Below are experts of layer 8 (counted from 0) of a mixture-of-experts language model. Rows are named router (the router's row for the expert), up (a neuron's input weights, with its number) and show model dimensions 0-223. Each number is 128 + 24 x the weight over its row's rms, rounded and kept within 0 to 255. Numbers have three digits each.
Before each expert's rows: a language model's description of what the expert responds to. This comes from a sample of Wikipedia text that the model never trained on.

# expert 3
Personal names and surname fragments in rosters, sports tables and cast lists, such as Hooper, Lockman, Zhang, Johnson, Mc.
router:147108143078156104107125150070178073112141128113101155144128092188164117132130188114124126102106135103125130078137096061123133165146169111158150147141072115113136139132114174104119135142116142093111127104081112159150080100155123130131118118174120125126116091098136144100086121164127192137142095097118133140098128137142135122153118110144124153143138124119137103117148087131133124121160124122112105109148108158102127114120137172140104140073157128144144098141125122118130133132156120121096113128152131160113119168106154112145099168154144113104114114122134160125109155112085130136086137121139119153136157139140107091187119163145149139106075108130112135144149134141140131102118
up1:137143149128135123141182131112153104151105163097130136110126140145158158127101138107155140126150105118106127123143071118104133108128148112157133115127086107141123125119153110137157140118144113137149103139137161093167095132115116123105147167114131083142149088134113150117098122118136150148122145104156129141117148212080147151118161132136171163116152113140089091139121125127099169118127141123099119154108116125092140125132092163129112117099122142122128096094125062109120077139145144105150150114149104146133109124142162134114129134101123119111139140150130090171089138138149137156105177131172091134155130111151185107151181134172121150116158155105153114089106165208142144142110
up2:104097082118121122122169106133093142145104152095116131108142128153146186159142129096136106110113087111091105095161136081106132106158146078112143143155171111157151151105111119151131134150087157152073166113157131137153097093106135128120108141113118140151143148124116122158127132127105141135140149124129126214138078143101108121147186121126137129157139168111133154130119133122122117135114130140128082180113129116129156149118177116116092136142148098108111134124093143148141103152156136164090105107128121129134104137148118081123133165114127113134119111180122137144128138157138157103127102123120109111140164136157160128097144085138162112116161151109109119128163104115100115050098
up3:140127099153114106162145107105118105127126126117134172147110136182125128144132131123159148107137089131122140107127097148124089122138141172082125145102109137137131132124153148146130138103068150107130102129122135140103126108096153131108122166158131115121093145148114180160158097154135114129154103145119115151108130197156090152121128159118147102123135138137112147115083082128085131143144126132118127125161147118136171126148102161105100140123135077065116133151128119139124088129121075107100138139120147130132133114088151127124059119148105113122048137104113128093127142085140096137123143142108151109147099136154127107100056154098104129123118114139101138117095112193129123079139
up4:156142162111185153122153123143108142103129144139138135140107111140181131136109149109143113124126147103126153116104086140147143085137165114106142111136125128112167149062108201135167152156109123193125118100139065099129077115085153100106126102120118178127121118148107136111162146130118133129108081147131137135161109109120150112155097138162105120123129144097100078155138102134101170102076088122125116162138132133097138162118134147144117131097150122145111133110099132096121143111139122146130154115127124134141159123127128106166166127135162105109108106100106162132115147114060122122126124156136136192129098146100111122141105166127149120132120099106170135099136122133128126089175
up5:147113127134132121135109157158150148075166148091119164112105132136145126096113188153100149138128125128138140106108109116176103135135090096095127151126097151149125062138125144110114150113136112104135093140098115112076119119097120085074120106109133155145101125104111112126125179164132167076155136117157136165119140132134148130118101126145162118157133108110167158097122144117140120160110170130132130159116113127092156092175105103113124147148168097133130127157125152120182152088138105113095076145144129178109122162110156149101160107137102109130114124128125138145135127128139123122117143114170115179129136128089088115175105116134160113119133149149145123121197143124164125101130
up6:139141143149180123118119086093147104163143140124116118128100136124157110116125146113134136129146129120108144099167127079149124138139117123097167114128155142118138139152110130104108122130150131103113119109128102121117115149154177112132154181113130107140123129137108084160130173160113155112139135162090130145131096176142140143168111132157115091091147141145136157129126083118120131123153163097136123077093158146135096109111121097132115128087071097136160113175096131152039119141128091109089116086111206149178140134108117170132129111117147105115113138141135075132108153097120110126117122158102111172142151132111117142142114150141146128152135146115098157107128098175145099145114
up7:124149127177144131139121120138111098076108098125094163102115117121104147169129077155129100141116067126126153107154097111123141160109110117139171113119126154126146093080116171099105125080121121124130120171133133130146111095090139149161147158124116172091154121120138113108054154124136136091089149131118112110087141164113126143122154104105138144103137132165132134177136104122141123126156093090118114133154092148156150156121122154129079133099104154105169158143154160134142119139127119147107152126145165158145123146145163107158108135110143112089088136109105111143138139145126131134109129096168132129110108143102086133181147176132142147133099154143149093099099090147142101154130
up8:128098118117104126133081125109128124123138105112127141124116149148112099116135128115117091120088091117123086154118125131184140108132122134106107107134156128071180177113125134092179126125114115176146124128098085111155204087134109134116128126115094123130157148149108141127113129127103124144125082180135117116140102119091112142127169108131092071177156096141163137060145122118120121164134162093117155168141145165163116115139130123129126132142153162155160114134110067140123094139162114092130145146185140152118134107120138152109127113103118161134116146169137135134106161117139149103085140140134093115118125142104111107125130093135178110088141122121132114113099124134163092116148
up9:125119107160082161131150087130146123116140144140153099139182142124126119112140180101104098118121128097122159104155159085158148116102182148156138173150149113136100160116118166097124121103120140117127083136173133117108140091145122109099088132108125118104136104112152114116097106123137155106172135092142143116147125133096129129081120123145114155131161105095148114129134115133111115158157163147198176181134151148132102126154113139158118133172135148117099139128145145154100127117137134130179118126131143169102150120109109155147145129181118099073165106146076109132132150146112146128135174110153192122107136143155140148105096097111109110130131145106091126140104154109120102127128

# expert 13
Prepositions and articles in technical or descriptive prose about machines, aircraft and biology, such as with, from, using, within, above.
router:174100129097172064133122107110131124122183139097115156067130104130156152142123157104130148127095111131090106103128104099158117113147160077121134147128096079116142165101101160106144127113098118131099108100071090146159105098143100097117095127111101107130075110156140116125090137127096144141108090097121136138125095134116109122121146076127111124119134099136161134081102121079115087154168140111130149128128119124145147093144109126145138144157139135107194116108130125112127114169112112117117130150170144159114138154104150101129105142146098072112099133157141124097121127143138156124120105104122086137164120163153097104162123126168135143144125137091151111120137138142122091129119
up1:128131158109159117116125122109124102083120128132100143091160143157140127140122092114145133108132116131092133104145109142139112139117149165135102145106159108164152148145135148115170140173124102142146135177116103105128154098095160145164127128112138098108133132109146095099127105141122126116080133129161175142111127140130146159107093133116091080141120126133118092128123102115098131106182128138152164133111110153153159061103145099153175128120119170141126117166084120083105103119101096166127139175168129197133184086132125106099097117162097117115058113114104132142152117149119145109142130125184131118107141096148126113152165111136124136134147122164110139110131133112150101092127
up2:125142166121125104148119144135131123133162141123129147092120086104137130119097053147139112134111153125111103129110117146115098107112069097110163180120092103080121168136111133152123116102148127153146105174111111145118089154135109150115108132134121139098113073113116100154098160113096137122127103134112155158127110089132129091149137119101125123133123091105115116154093101097158129090146095175123147130101081127168121124129096121148127123115097112117151147112135120134144150142138109114129174155102104103164158150115133088103096143111140120124096117129155145142126161175119142165153098130115113103138107181169149113179155118144109099102094127138144110190116127200145113129144
up3:143111142105165123116074094116135097118097123089160129131092107164120103140170076144144063175158126137098147117132088131113092151147113101116080179127116122085129098164082136116162104106128149117098109114100079144118125121155076138147113160163106142113137120136126124089129114152111120134117132149093119121119166167142109140119112095115103120156148085181109100134103130107110158218087128119079112114140110145115124101129165134123105104114132126110096142109114112149097086124112152122117123162111168115143143127127100127137108113127112119131132136136126101106140098092140133133091106136124144129160168123141105168131100146117128131108151088122146130129107143121122124170103
up4:150076147143163126144161137108144125115103104111152138109141094155151086158134116111142147090111113130122103093134151106163133137135143139117116107120142134089114141129144161124099136112123117111113184082089174131147154170130142104124146120136152119115134093125147107075099181145081125083141132195133160119141107158137158092114130093113129149130168079115163125144154118070132113151155134111170147084180131125179129122153124137107135134181077142100150110127147174101157131110117138169122143117139117111132145106133172100136095155079122107113113121119127114114146141137095134104164161130129133111142133177148127149133116119125124115133117129124130081125125099128075153123119
up5:128159131135136144106112098102136133175113165134132145132157113125168155118128099152144127139128178124140111110155066115129136141107137138145120129154135131139131132108127083104122169129120102159127133162154120118159127135160143092132114162098102117122100107140097127140127183089108166114143139113155145127145174158123127116073133073124138098132115094138173149133146137121137151108136139125125094143172087122135115139139076116077123090123092113154165104121148100164116112155123125153105135136177111122156069143144158120210121154171120140107147134132143128108085114157134130083143119079130130116126177107119101088139091126157162098144129158157137140172134143152119117137119
up6:122129139100111106145135132085141142149166118084113163112124086130140139163102125089095124172161138099147121120109135080147139140144104147191115103100108110141130144127131133121115110126119156118096135168111129120166142150163164135136146080160098157158138133093161177138170122112125143127156121098089148148119151095131118115138118104131129109142121136116099147128165139145110119144137151154129178148133144163120073113137149145106107095149129142152180108135136118105086140175102116131147109142093172164072124213139073097138094122151102152104125118126117117134116125080098160138133117135140146106148148175134161114109132105134132117119132117134089110103115124135087111129161
up7:128162153135051118098135149148175113141103125088133101143178133171150145105154109117157109127164127080112162107132116119134151151147132149156135089102127111125133125152093132110137141113094127141111150116121105131125092139116117133138108101107084158100095128069108129115128110149156138140086120141163121125118098115156123109100169098100133087107100131163097174110131132088140134114121133110132058110080113084110126099125141188164142154102170083084162135072135090087151145112116180133135115103139146159120138129120123084132107142139116118131118100088125116123132132115108147100123110130150135132138109132115129146120134105128142155105136165077126107148115119100093126122123
up8:095137129157156132160123150126123110113135111132081146140059150142139112143117108123114122119108160075119145133122130104134132142143171163097130119098115122145106128168137111107190110113120113118088078114159123109123145096160113150151125095087121120151164153116093106098163128144134144140123122111122165163085093163115122121084169110122120153167143094094154135092134128114111114107141105139088123106135133100127128143170141151113115134130120120152120145090143129103139100101096142157174124145139116096137122146126118114131148161141062146096070167173110107115102143148117099186102118113140076163134099175177146102122120098129129105098142136124130113134149163098124112131139
up9:157092129148105133145150125089158118086144115156168090111142131102117087184091168157131065102102139136120122130121123122153104142113141151136125131107146117126173144126122136160149123123121107157129168109116117114126111122174103108124104136101133107144147073179140139174145166162136142091132099127111142150140156140138135104161117106091132146108126120192116107131110110170119150148111098151148144128130146119136151135128207143159117169129187102147131173155134099102092113110155110142118132141125094151114143113115116140182125182136108105135142134134161102131136148127095144144123118118115134177105138117141132105125132096104135087127076114135111142148144168160106104124170

# expert 34
Function words and punctuation in bibliographies and scholarly writing, such as colons before subtitles, published, ISBN, studied.
router:169128166097135082152147123111154152129155154108126175108117127163153141171113117130126106128112140102105150109130138107152120126136143122127154150106118134090152148102150120118134127129114094100109131121116088147144095120153108126141087121167110170116095118105117181129097144155105142132104109116118128145112111117124090133152168081148128129104153110142146172062168068111118117159158106137169176121173110152125140084128128152193141103133129124113168073079123123113134105144142119128082127135135150178106170134106131137160147132145098107132135115133111125143143163140077159132145146125170149145160140089148116143123097155120127144125120146090106135147110177142169116125123
up1:125109129133115106118159100137139124127137094157136177137110139153186119162112120153105120126061130180128163121138137100118125084109144140149123108113111099068137155152105089152140139145142132118089132113148108164141142105129126165118134134108110135110067128167137127077106075128121144143138107088139138116102151137075124146098137106099148158142176102114186133120071132122160113129162144107097130107130114112132123121192167160137095144159127140079124139086097130089138129135108143129090129136122133115184111127117113146153117139141118137146154129106114151101153120095169154139142137104143180111133135133092120140095135123130133138174130135075093117122129134159142141129105
up2:164114165139131095137145103120112166129078135146108098102132148126148100143133120128180138171122146156112174142157127152145152124125169169142141130110091169150097130120118132096123155153165100119091149084141081103169103098148155116123130100139123087105133154146111148162094133165146146122101143117122163107138126135123138144109146135164130106109136165116127143109131104133137081141162124101154122131123169148119113138150113117119095106098109113138143116131125120105100094113106153130135176112120152150099102114120092106113152131106092144136123108115098173140119114169123159083105118140152144141166126125129131151125112142083144144165169165111053192098136169153125144178131
up3:129130139147132100123130129100156121133134156143125101152157161132105088174129124154179112150146130121105164138120141112130141189166101109133124153123142140147135168167139119105136073091117085142076124089090166082107143135123140134112138142122113136116108086081091133103147104131085119124106112147142177128083119160131153167147124142149121133095126110143141174126118143103132123154120106129097157093108146145074130125136079136165128113137138128097084082101138105115104154191136131173137155126164101129190123131137126155136132126143129108138161130119115119101148122148128111117125135129129132138108133109134125085186115138199094113107109099149100146097134146154119149126138
up4:119098105100139160127131095131150119131072170149133165148117114112108101135136097159163158104124097152130178094125155161113109159110099095110179087153117123136125124111105131148149154068104157140177131114096154123087136121160153160142095118124125059127130137112126103134128149139113119125097142121126154164140165161114155099116148117146156142123126120126153080128122094124146120139121137113143146165148150184120159114117088152116145161136141138155172177133174134140137109130150124114130113118105108092194136160109173163122131095097138145094110125125174143130118099124143182126112170117142143164161114161101155133131117152153130141136133134146130131122127097107172122131134
up5:153137150132115145102123137126142139077132124124153120129208136122178121147138143105141148112140082096140078126105112127141091139114126106119152120151136148124127115091124130122090096119111155116131103091109148114133104105150082101086115139183178113149102126157146133147117139083131135131131081150139129144159095114101127151116134084095136132135141141084118143110119133103127155173140110163126145130107161165093145124122121168122115127137150117111159118110136145107152144146133102137122123120087128130112105152113152130140190105128120080146124083123089129116147137077124099100086091150175136165195163142086120160129117091132175162092149122087118116121132131118145096128135
up6:138155120089120136140105143120126158162169117139150124153150112135076104149125163095147133104138110105108111133124169155121146113157131158157147114132128111105119097123098129113160131149091124081110154123089154109153107158127126136130144130122133135139065177153172168136099134125095110080124129117112138123145158162115146138130125098142149091130141103127155118129127111156098095143129147172145143108156106093159110102114105124133116087151149081099143083107139130107098101166065113110143109119128187162095117149118118105145120115165132138104147091156108158117155113144145149080125117126188111110086121158126112107127110143133166106104111158077135106094145098122136093098153
up7:115121149133118138124174113149108135115127105147114138130131137158095154112088104149148129130096118130104174072104107155142096143206142142154085121165158139094138138141137131127115125119086133135113146082147088153160121126148111076138149177169128105090116078080114118137128108091117115118151124143112132119143148094139097122140122078126136137171112103128148118183149112130116141189103115147126109156070134099153132127161157143155112145111153130151176132091154087133122110098138101131140140076136123156130154105120138139145099119145134109099104110124136138169130129092114119098113157152125144116105185138125123137149115143149102144134129087105096134164153106143171108150124
up8:130161117076191099131168089113120140142192150099136105132116105130124163140092151115132110139102127131103112102114138186141144132136142128110129128131128119101110144105091156129127167087103100145090143115138150141135157133095125155138107117123127160144094115120085124110116144155135124144157109127128146135118108106099111119158124117144136147075094132100137101132094122138141160097128144104083123163163113134103149110091135138128158141133157126153136131135092117154120117121073121159154059152160134116100101144118132137132148155127097084119134104139120125091116096149082129139106092085108112156160141108069102126134110174105120130153120151126074116156092126127155188132087
up9:141113152102120125129150138121144110096117148143115124127091132202136160111128170151161121139090141154115106105158143129108133071104108044094144125114092115101139156115083105163106125122164098100110134157152139094140113129140123121098095101152150112138086144101104156156115115130139117129121084112139106115134132181147148084116132143139179132109179130135150184122141074112131135117123110135157152105105111140156111104139156165115125166115128145153123109141166108120133151152084117095135089113163133180150146143100110157140112160136156082085119128116125115095117123120087097130129146120128093177131150115124115120143123132131163091149143150113143157133128120158121106103110

# expert 29
Lone capital letters or short first pieces starting names and words after spaces, pipes or parentheses, such as T, D, S, St.
router:155080156092142091130144106091178103125134130114072165111138122136164115146133113127122120069111159140062162065183176103145104172132119116120124168156117135087139145113093135141135121091115095130119095116135109120138133120157148123100127094106101151117091080147129167096112127160125190162100098104105139110134127128141116088142118110148144153136128104143137144117121090089099128141144100138135139128142093157145110110113100161141116106112195106087147132109111148108114105117109114145115115159150177140121118146113150137121116149120123135101159116139122150107118125109091140099097114129154118142121139133162109079146095135113124168133094140119147138122170125153151147135142
up1:133146139136157114100102075119172092137161121124141086115096086146183164139132094115087131124132138090132095117119117123135088154120093138110169179158149114147119146115130146147116159124065153094153068153095095147132143116147102183131126101153139117171103093080111113152130117189111142142132164125148154133099138106130155105129114139154098128151161080097119124111183152132078074130151140100124128128168114104132117120106108157166116113123120133153131126128071133108129109134122095138123150113100135119090097134122153123151105152128118089143133104143091164107111148113125122148126121152120083149078128138122137141128117138133142152108121105140124120132169134106109145130115
up2:153094146122123113114122105135120141157135107116142092089202151137134140171133102092121109140096118122157129118099147110106153123139142149105137127126141101112159143124069143127129112127137114139131160084146146129082111127121136183106108116138114145117121123168121140126106109138091118119121156101111105127129135145145135093155176118144125113121143083144106129123137106058073084130168109139124183119126133162123123138114119147120109096159127145158117129168118139132117136105147130141097107118193153126147088119140173157102118115185127139076127149130119155187127125098085139103130162147151111137147128108125169176141138126183151101116153094117105143141096090157173119119144
up3:139132168103127115121125148130118120115136101134124113107141098120138138109094152155141150124132149148133204071112158127126111128118154187129106131096136166115166093114097106157164100170120114105113109123114122132136096137118167093137126138116131080144153168148127147115112120148105113132125086074100153148114049105128121090077146125127130167153118121170115135151122099130142132188119122130161111081127142094125127151134096104134127170157153119167173121113125094087138111149167110121109084147098100123129112134132121174117077151139123145106114143121137135125170142110130136106127138161094112150130136130093108122083126173110125120134112135075118095143127117157147155099137
up4:116115090117125143153117134097142138113152119144116101128118153147112131117152123125107118140134123156145108104159148138164129104114116130134117149146102148084151116118101078086117152091113159130112130101131137105116143190127103146120090148100134138121155150139129122157114139130129144154161118145145145125077128156103093137149120135133156113157148121145129130125130118099140107143185132086125177168158120115133177110097137083198124138105118107138151140116117114110098120154097108116163139142130112144092125193139131124124138134109136133124168105072147181124155127118171150101109096069143159149168184171112086124128143117108172180116129171124139068141156139109132111133101
up5:140155142130142124117120117098118142154146131135162142156099154146158132130129135127148087116076139111100092123101134128098115150105133145156155174167113146112147142126137099168166123151094080175105157121146135130177115123172164101162116150125144099091127132113113119130101145114140130172161126103102146168125110106111091158127106134103109118112166100128146139147107164134136122085112101088120151107151085153091108118108123116146118154163157148127153157127193146127113108119157097140157119103160152107147140175098194142124140125122097125137149099114121110174116116114139126148145156119131153128143160109137134141129128203136100166122124162114163120127138099167159118099171
up6:147135137131077126131151118178165128120116120150112055106108132107154135110119153077125157096126134139108155117133130101202109109192116128149141158134174129160123142119139089085122114107118092170128143137111163164113116137136158133139094169156096134122091117137155093161149120099128152080099116134124144162127089146115116115148118125158113128132104137109138098140154116079164095138152170174144115076142063155117102141103102143114159144159174102127145145129125148128144122129132163108129116107145100117146113139160112091122130143118104121135146136119133130148110113130153132129134170083120162112151117153134097149112105134165108156106112120133175129140125112133134184114108
up7:125107115152129139100155116084117142131162116122147145096148129166126131119138188140131142116072141155120140162120107087122127124140111144112107153140111108131097107084125150142122127148110098079154144110104084094116159106099089143146149095145144146165158133136163128143052122116144127142120136130114108146091129135146124120091140117112089115146146141126128094131122164161116146150145094145182094146135161162123129130131111111158174190165137120104124062130108110180144123147158146139134079155143128158075136140113144138140107166139119077086118127142131148138116126160151117154129123110147134152139139198163120118140116149150166133116151102093146117134163117110142113102142
up8:133119139135164125145155093125138080127133153130137099145102124130130088147128127101132094129109142146137118091151141113132100129128129134120120154098124115101116072124117153114142103143135098113124124144099106145109115123125117112116154150080125088124073133119100126136115117073135140105188057140138114117157123102147121087114132128190109133152135152112145147116116120138132095143145112139122184110094099138125104121110140170123110188125093083145129106142104153148118128152145074159146134161123125137129143122139150126127135137120121152112117101136113110112073148149101086131082178167166151179098125116120113099166118147135116152164105155107140114118135131128170076060083
up9:133149119101107125144115121119162127132121109130142100163096134154109142180120131109164128113138136172119108142141097180129136133133125127163106089147101082119129138128098181132120114134143102164103132135136141117118125123121111129193097108156155165157098167101124115138076122112111123128110096107108165132154091146154101151140119152121128107090119111125164148103129140129155090142120112131153139129078113117150130140116191104093114127133130144105165151077151108075087130147155105138121140089144115107154082112130152133118113127139113155115137138112166144136138130167156118082138140090150122099132135126194108127135144135109152150132096120097180126141218104106116120094113

# expert 12
Nationality, religious and title words after of/the/by in history text, such as Roman, Russian, Catholic, Soviet, Viscount.
router:156102138092164096126143128106169115137135152134121140106111099152127144170100137098156127095145164106111163107151142102186107161128150081132096153139119143135154148121105136098147104112106112101127131108105121136146084111156115096124088146159120138108120104102110138145125151146118152159128126119093199181110111135102122104149159111111147150146131111172131111092128111125153126173195107145125136124110139119130134092107116115145136195143183099140132134107126086120113114137143137137131080143162137144108119132117130151173143150140078140076121125146146104105103180137123164137114130152147127131123136159176108123175124149146118174115087114099106129154145127130124159151097
up1:124120131176145151149126121081142156093122120082168108164084105146131080130130112136140142109082106088085124107121119102112097144112113082121127115141083123133128176167129177062110156130136142102147125089101117093131103127125141140131070111099107123163133086114121113117146101126107123120108123115149143145125150146099144115117133126127092139117125111141097142125140129114157136134185150068144157106110111158150146085112060167130114145150141110102104131151112154141110154173123144161146138128098129127136151150126110117100143096137113133115139183130109094145099146101079148138147111135167106108095126132123165148147145088140142133142144102152161166162127149111130129126092
up2:136142095157056129108135111132118113105123181134153129107137122139150140139122160136170157111119146131134132133162120089115160132154111098157162132155160160125170125119124121116151132135112130080140120086156115115114108132079137105147126165110131137114165133107147098135105193096137135173122155111110165146157105106115042144110119133150139120152133113115089144154126127134147140145151168125089136118125159124123138153137126145130170145128137161132100091105145119158145142104112154098120098162082118112152154166096130132095081171105124113125141116118171155169126131092144107139130135126127141166120131097161136110094124148130105151110143129122139209127159149141146107076105
up3:153134139103136158135153138134132095139171137152094124114141117141135128123138135120121093139118164097105122124117078122113135142089124128112134094136129085104141121120140113130171098139145134108107098108066139146138117119159146126097106147084113143069083160088133136125122088131138142144143110141107104096119124118101143140141165101150116086148119125113165168121065128125141103093170143111085142093146110136144129107142144191136079110132161179128124099146129141107124134118141156166147141166096138151096129101127140119151125162119143075121102133116146131111127097145092129111147104130201104117125128121089129146177088122076117144106110122167130117096176121109137088094119
up4:135140155140135101108131097169133106091167133146120104146148124148131173076135130141131127121133095138130136115107118138148170165089136153050138116178138154142130122127139172112085140142133123118139098139110099089144114123127142121128147149155119148114105149123106135113121112093097133150149078120104123143129115110145068136109169183118122145151162167152160143114128122110114148161123120127138104065149139143117123123133107135153125147172114099112171123127155125109171113161133143135144134143163131155095094187080103142123117110121139145091123136129164160147164124144128156147144146133126161124125149109178121099144150149158176098113144102132169126131187112168148082153143
up5:147122133152083130126117130133143125162137159137106154098144171150117145110118106155144146097123124138157127061117136101143115121118157148151143138123081148092114123102142173145148091164099147139110135107124125183120106128082139085166131149068115110141140145187096128128114117132100138138141082118118153114122122164081124129170099110112143132107112104163117116157130127137134116133079132108130133077139095146124127132173164148124185148141159110101121134089110112106120079101140138106140119175126127146120089088139189128136142128136137114116146093120112143115150111089112124155124173135125137126132112140154108129192128090148130120178118100134081112149109181141111121136107
up6:130153120140143105124080096118136111108140141152108115126091156121088122181118125150102130137100164135157116136121088109125082167125173109112158108102077110128123115107083154135119134112126133101108152140144177060131056143080151117119112149198110099144104120129130133110090116132122126109131125126101119129138094150128122148147125128165108142192138160093143091133139162108104160119097074100134137163165103141092121116151143091111115145104136126124094128151120121135135122142118126120173093152140169120129110133115135072098145171108154101124143131134158125120144082113146145113123110146166136128148147154126087140112123137182135119123100128106138154146155114109153152097110
up7:101131115117127149156083111120113133144164137126098105149086167124155088099117129140138116135147147103155152121136142149133118148147159116092130142136143154162173091134053157099150132119118165153143120104155148132094094079105084110117129090103132139109139112127098127119115161131084156170153148159073115144087104152145144141135125134109149142088155158156146134141112141148165125113113163170114134115088136114128092160087141148103119139145120131156166105127155110170136131119124125141121100156154174132147147128119151119151129124122097175072119121122120070152106152100096160157102110120164105147135130115099123114151131166131125079129107109090095118108155148131144089130115
up8:134145108097123113103152111116157162128126138088136115132116146110104082154122141164171161089157124143101161125134142166139126085141156109095131143139093147126127116085096086134121102113127123123121142134112131149125147137125132154215130111152106167164094117140143144104118109136119152135081138113136131107149126150124126148137109132166137121087131102131150108121090107127122149150147107095094139116127135081150118119107142088124130122071138125073142122114118159129074126146160139116135133153113157151128127118099110147151108113077110174084078127074161128079116115117143151166119119143139134133103116167138118082170169118099124183107160102143128132089171112147106127121112
up9:133123103130115113178156080120171109122117130149157127157136136128116090104122122143134143129147137118129158131143089122165132167129170102147125122107165134160124189139131089115144120121144164107157149128189126166121105140155121118116135158121103141132148124102117106165063127195140116127170110148103119161158137164144126076166100126101166139138180120140131125159097100117126136133175105105116162140122110136151150116122087122101135153140159132155147155142117131117088137137083121121129136114132112143109143116097151108121096126125131144089093120152164109139126164152069140125132118151119190138097144112140145142139116131117146157140091125100163068140123121147148159133067

# expert 6
Year prefixes like 200, 201, 189, numbers after decimal points, and capital or lowercase word-initial letters in lists, often Indian topics.
router:158112118108137099128135149101149130114122160070108141125132119158175094143112122150134135099124124121067156085143179115159118120141129089106166171132136129110159160106112137136141094098092103114154155118119137128120110085116087138110130162147103164117134106118105149088095133099093179139130093095083163148131120121145103141132155134150126152129118151126138126070140106113124144150139127144164152172137134153193117136121102120157127134138142107142137126130094157130106124132092149119113097135149149128113106128117174114129142167139145120125126124144123109149122116132107187129132135179141140144165162146174116140146102168148173150130117141081101135091118180172177140093132
up1:127107150146134120110095118093137068087137152152088187132127129126135139152116142107111124104088135104107094141117123114112124125109128112056136150115105129109134125096095176154146122113138142142124104118141151108130083124155086140130129098133066159126145146107136147103082125149150162133136113126130083109132141152117125119144157095158128168116114147109162115087115134129149133131107111103161157177136101147155111116112165126160137125156124154116128163135139161104112097127138146153120162127146105116155137144093120130135121127137113127140106145074097143106053146124107173149176116154119082117148088169164139175147126154155101168125130151120178100113114153139146099158135
up2:137138128125182125132113131121128143145111137151152134121060155134126162128118107170113110116105159103116149122146140174143177104125133124154127114064100111088150129114124136139165113125068106127097106123113137172155110114119097135131129126104141184071129111135109124113127152132109113118128132111153143180141140086121116098121139130145143104104112106110111147116125116131140147114157143127137189129183092151147148162126129122129155131151157119111124119119147169107140124154159160162117134146127130136146109145117145136129127131149142115107125143152152119174145165117090123138112136129139120195174150137164108166162163185130149148086138114133134108113114164178171171112202
up3:151108133123159114126148107108112144152133121168102110135100125093131107110119147121133173105165109093124132048143119157154126156110123130139105105145120130140145113085133137095120150174100136119152154088131104123067100088110098135142167101093149132159133112163114123111162139167111106126110106108130135111095129149104141115133123127180150161101154129129147128103112125124123099147147100161122147097116087105167094131122107143165123144146128130160162166081113095128091120126112142125117117145142150108136112136098143137153172087120092152144113153148185140132084172181111152102122079137084168118114124182114106144129143119119134134113090146137143155132122143171148108140089
up4:118128097152111170172160108112103142125165134135130130119168156178118159091126121119129125129123131102115139121129109134132103111153138118145147127133120150091131092149086120070124140130070125103116106133108145081140134081104092101134098114118120135102109138048105124141125187089128135154128163157113128141112159157116081142122152136158127144112104134175147131128163179120119104155098135127134108096157152152172117107116153122079115121173101112129128116114143084116137120110126119144151147161111141088103142137101136103149135106132104123108155123121153153160149157160117145114092106137122110111132116102159090130133160163110130116133160130115179108103198121092154097144106
up5:114165138123102076131093106075134098176136148095116174148146125161150096146106129120135116108125095100165104166121096077139139103113143119114084132150112139140116178096151129165162115095127150119113125118107132170111104126122130113098092099130138125146135109128114156110168139146127143088107159105125140128154106127087108085164117099124117141128142116131118197120138113151164116167108171112121084085115137140149173111122113131159142143148134084157089137099110090095138121151113107087118124118145166141157098103122147163105116138111118151121130119133150112103157118150148141083101127132123112147127104120143063123106142169160146161158115112111098120099114172146117123109112
up6:142103122154143118124136086088116136122113162083099092134106095141138186135129164116148108128124138144127127107120131114161131149083121106148135148105080114130147136144157128121113145113134142173090145139056101128134120139083083119120120104143154177135072134117130131156098096147103138135150129154134132088141114163136155151144171130128104161092144151137117128103150106108138144087179137135115129132163125096124156126130141127113108107097139128120071095144162120114090122125157156133167112132140140086161135095137136164115073162143128125130124151150107107183103081179117116178097133161145120124108162152136118133156132099120145126129127169109110148098132120173086123127105
up7:141098150128101142103121140127131124111129156108117140104145076136107109108117103124137113095102107140060125125109115114103167182121107134133162128084141127127107169117124165151145123131094109153118143118146163130141130147168136143114098074117115093144109111141102153127153119100138157118110100153126196111130107087123105140073145122142113109143108111132127130118131090115113155133144130118158070153172068149109081121117107155115077113128122101170152139133130114143122140131129156113120179151130131123121129131113124159075121165142137084126126121110108158145107130165129147093119102147094119125089128193094104143175153090074097134127132121138105097161140140135149092144140
up8:165130094131132120117151125115182125133119129150163149130167083148090152140120163135135103130102125157115158136124121120134168140112115129114145111162064099132127148198116092094136156149139128131136115116065127138133096124113075150119132129163127115108119084160078138088134176126127122132075100115135141163095118161155171110141089102116133127125160166130156103127086114122138115147111077126141117140104104197072145136128159118130084157121118143127158124106105116155128137165140126131120151099141143140109127104153135129104120142130154151138141158108150159118130139136109130120143111102132122166086143099157119128113128144179090167113122096134139161147147106141110131138071
up9:118084142117133129113112131138121130135113153088092119096165120103164139102110136106131173101115100142158171118126118091156108121194116167137096129139125113108112140140122098134150157155161041162104131113117169121153114121077127121149159138128121157150117120134151098120093136113108128112089117120121130148117101092155123147133119121145164103091110130111117176134114161130106065139167153137139146154135141165149105136136117139129050121092118113125122162137127136104140107140134106151075158114177139112141086124130100124107080111126132109129166086165109114120107123104147145155143145101134124136162129152148136110112140105180096136110124132095161131153136144184150120117144